{
  "experts_per_token": 4,
  "moe_layers": [1, 2, 3, 4, 5, 6, 7, 8, 9, 10],
  "balance_loss": 0.000804,
  "vocab_size": 2048
}
Below are experts of layer 7 (counted from 0) of a mixture-of-experts language model. Rows are named router (the router's row for the expert), up (a neuron's input weights, with its number) and show model dimensions 0-255. Each number is 50 + 12 x the weight over its row's rms, rounded and kept within 0 to 99.
Before each expert's rows: a language model's description of what the expert responds to. This comes from a sample of Wikipedia text that the model never trained on.

# expert 47
Prepositions and linking words following a verb or noun, mostly in, of, and, with, by, from, as in located in, situated in.
router:46 59 55 45 54 53 58 67 44 40 49 14 54 27 38 16 51 61 40 31 38 54 33 30 62 46 50 48 73 69 67 28 63 53 37 42 30 44 40 73 39 65 43 62 74 71 58 55 31 63 55 30 62 66 58 38 36 48 52 40 60 51 53 28 47 54 69 50 67 50 57 58 44 58 35 61 46 50 42 49 66 61 67 54 55 39 59 37 39 53 64 65 36 59 55 38 56 53 47 52 63 27 46 56 55 55 47 45 45 50 55 48 56 62 40 24 60 43 36 46 41 61 49 47 69 62 54 65 26 55 47 64 37 44 50 76 36 45 54 50 49 60 51 47 48 48 52 64 55 65 27 47 49 68 55 43 42 54 49 50 68 51 74 41 39 60 57 36 47 46 42 47 71 68 47 40 56 52 48 34 47 64 32 62 32 42 39 34 57 61 33 42 66 54 55 50 42 45 43 55 31 55 64 56 28 50 51 53 71 70 46 38 39 43 45 55 52 38 46 40 61 59 57 76 55 38 41 57 56 41 52 59 49 36 62 65 48 76 30 52 70 41 33 79 43 51 65 53 78 34 60 49 47 51 47 33
up1:68 41 72 57 50 46 45 52 43 38 42 50 64 51 47 60 36 30 48 78 61 42 50 42 76 61 58 73 36 57 63 45 36 57 42 60 53 50 52 24 43 42 63 57 46 43 46 42 69 52 75 58 66 40 58 74 46 63 48 60 40 41 63 41 52 38 55 35 64 66 47 50 43 39 48 28 52 62 54 61 48 54 50 60 44 67 65 45 51 58 48 61 62 55 40 51 59 70 49 59 66 50 48 52 61 48 53 62 48 55 43 46 56 65 44 47 54 64 63 55 39 47 72 42 52 38 41 53 56 33 56 49 49 50 70 25 62 24 63 36 44 54 44 53 55 31 56 73 20 51 64 39 45 47 49 36 57 51 35 49 67 42 41 31 47 49 58 27 49 64 51 40 67 52 32 56 69 47 56 36 51 50 39 28 21 37 46 67 42 41 47 43 58 55 53 50 22 49 39 40 29 49 63 33 59 67 33 65 36 44 31 41 60 54 31 37 68 37 54 76 31 47 60 53 20 46 39 35 60 39 63 67 43 44 59 60 63 73 37 55 52 40 56 32 42 59 23 60 38 40 42 56 43 66 36 38
up2:63 45 61 34 49 67 37 33 58 28 99 45 42 45 67 40 51 52 34 61 39 38 45 29 56 51 39 38 54 58 70 61 55 63 40 48 46 39 40 57 51 61 39 64 48 68 57 54 25 65 56 42 47 65 64 51 40 30 44 71 57 63 47 60 33 61 56 33 47 45 60 57 44 42 50 56 62 33 48 30 42 43 47 59 45 57 64 25 51 66 53 68 36 40 24 42 49 37 58 50 65 60 42 62 42 69 53 39 52 31 45 74 40 36 22 37 20 46 44 39 57 49 46 41 55 43 45 57 38 41 49 42 49 41 58 60 57 43 54 63 39 46 46 46 64 45 57 34 48 46 34 60 71 75 56 22 51 47 42 43 41 59 62 51 48 73 47 48 52 55 38 48 56 64 52 41 52 42 62 61 60 48 36 43 58 71 34 52 57 52 62 60 59 52 65 43 61 49 47 67 28 59 54 64 47 50 50 33 58 47 44 68 60 46 35 58 48 43 55 24 49 53 49 61 85 31 37 64 45 60 51 59 61 44 51 52 60 52 50 55 58 35 60 83 35 46 48 68 37 40 56 43 55 67 33 33
up3:57 52 31 48 62 46 49 39 47 51 48 27 70 56 48 32 45 79 39 54 39 31 27 40 58 31 47 50 48 40 52 58 59 74 61 65 45 40 64 46 52 29 49 51 53 41 40 33 27 50 67 60 50 65 61 53 41 50 30 57 55 69 46 44 46 54 36 50 58 59 55 56 65 47 54 49 35 49 49 43 37 50 61 43 60 55 45 46 40 47 40 50 42 60 50 48 63 36 40 41 66 51 54 63 44 50 37 41 61 69 55 54 35 48 49 47 44 55 77 49 43 37 56 65 66 63 44 37 37 80 68 40 61 66 48 58 63 48 64 40 57 48 36 63 75 52 27 50 64 66 57 60 29 46 49 64 56 69 46 38 55 42 58 20 39 56 38 37 57 60 68 42 52 41 41 58 42 48 45 21 41 59 60 36 64 65 55 41 70 47 47 37 30 74 47 44 57 67 39 53 42 37 44 57 83 42 20 69 54 36 63 58 24 39 41 46 48 64 56 44 58 47 65 52 53 45 56 39 79 48 45 51 52 53 48 58 49 62 48 38 51 57 38 52 48 37 73 73 57 36 26 58 18 66 46 42
up4:51 59 47 36 41 51 71 61 54 47 46 39 45 41 46 53 59 54 53 36 48 42 35 13 62 50 64 47 48 71 74 63 58 57 56 66 58 50 41 40 38 60 54 34 42 39 38 79 36 47 60 29 46 68 28 51 72 57 46 50 62 49 30 67 70 54 57 46 45 37 47 32 50 41 52 42 43 44 52 36 34 45 48 59 42 37 57 45 37 51 38 62 49 43 50 73 48 69 74 49 43 37 44 54 37 72 60 43 49 55 44 36 47 51 36 40 59 55 65 48 50 46 60 69 50 22 40 52 46 54 70 57 34 46 49 56 53 37 58 47 40 60 56 60 29 45 53 47 52 51 45 10 57 60 47 50 63 57 42 55 49 53 61 41 48 50 44 45 56 50 48 51 63 51 64 31 61 42 69 49 82 34 39 54 43 68 46 55 52 63 59 60 52 31 41 53 59 53 85 26 41 54 68 78 48 38 56 36 55 47 50 67 59 44 28 22 42 67 50 69 57 51 39 45 47 21 18 48 46 65 56 57 68 59 27 52 54 39 58 58 40 45 51 75 52 53 45 72 50 57 48 56 37 37 54 52
up5:46 65 37 28 37 54 38 55 49 35 61 51 37 51 62 52 52 39 52 43 38 48 64 50 55 58 66 35 38 64 62 23 73 69 49 59 60 59 37 52 36 61 45 62 64 73 46 74 58 55 47 45 68 58 53 37 37 52 33 59 39 43 22 47 63 45 58 38 69 65 40 55 63 49 38 53 37 46 52 26 62 56 70 53 32 44 42 38 48 57 56 65 53 70 39 44 78 57 56 47 47 53 37 53 45 42 36 70 32 57 65 42 65 46 33 34 48 62 49 45 53 68 50 40 49 46 60 57 51 76 50 51 46 59 44 59 70 44 58 36 42 60 51 57 65 38 64 41 59 37 66 48 54 46 33 55 49 58 43 39 52 56 69 30 52 59 48 30 51 56 63 71 54 58 48 48 40 50 40 58 36 52 33 41 52 31 33 65 42 43 46 25 38 67 23 68 54 22 53 47 41 62 56 84 32 50 48 60 61 31 44 50 53 41 49 31 49 57 45 27 58 49 36 55 69 70 39 37 38 35 34 49 78 50 45 49 46 64 62 44 36 52 62 69 78 58 58 42 60 48 44 48 38 44 54 34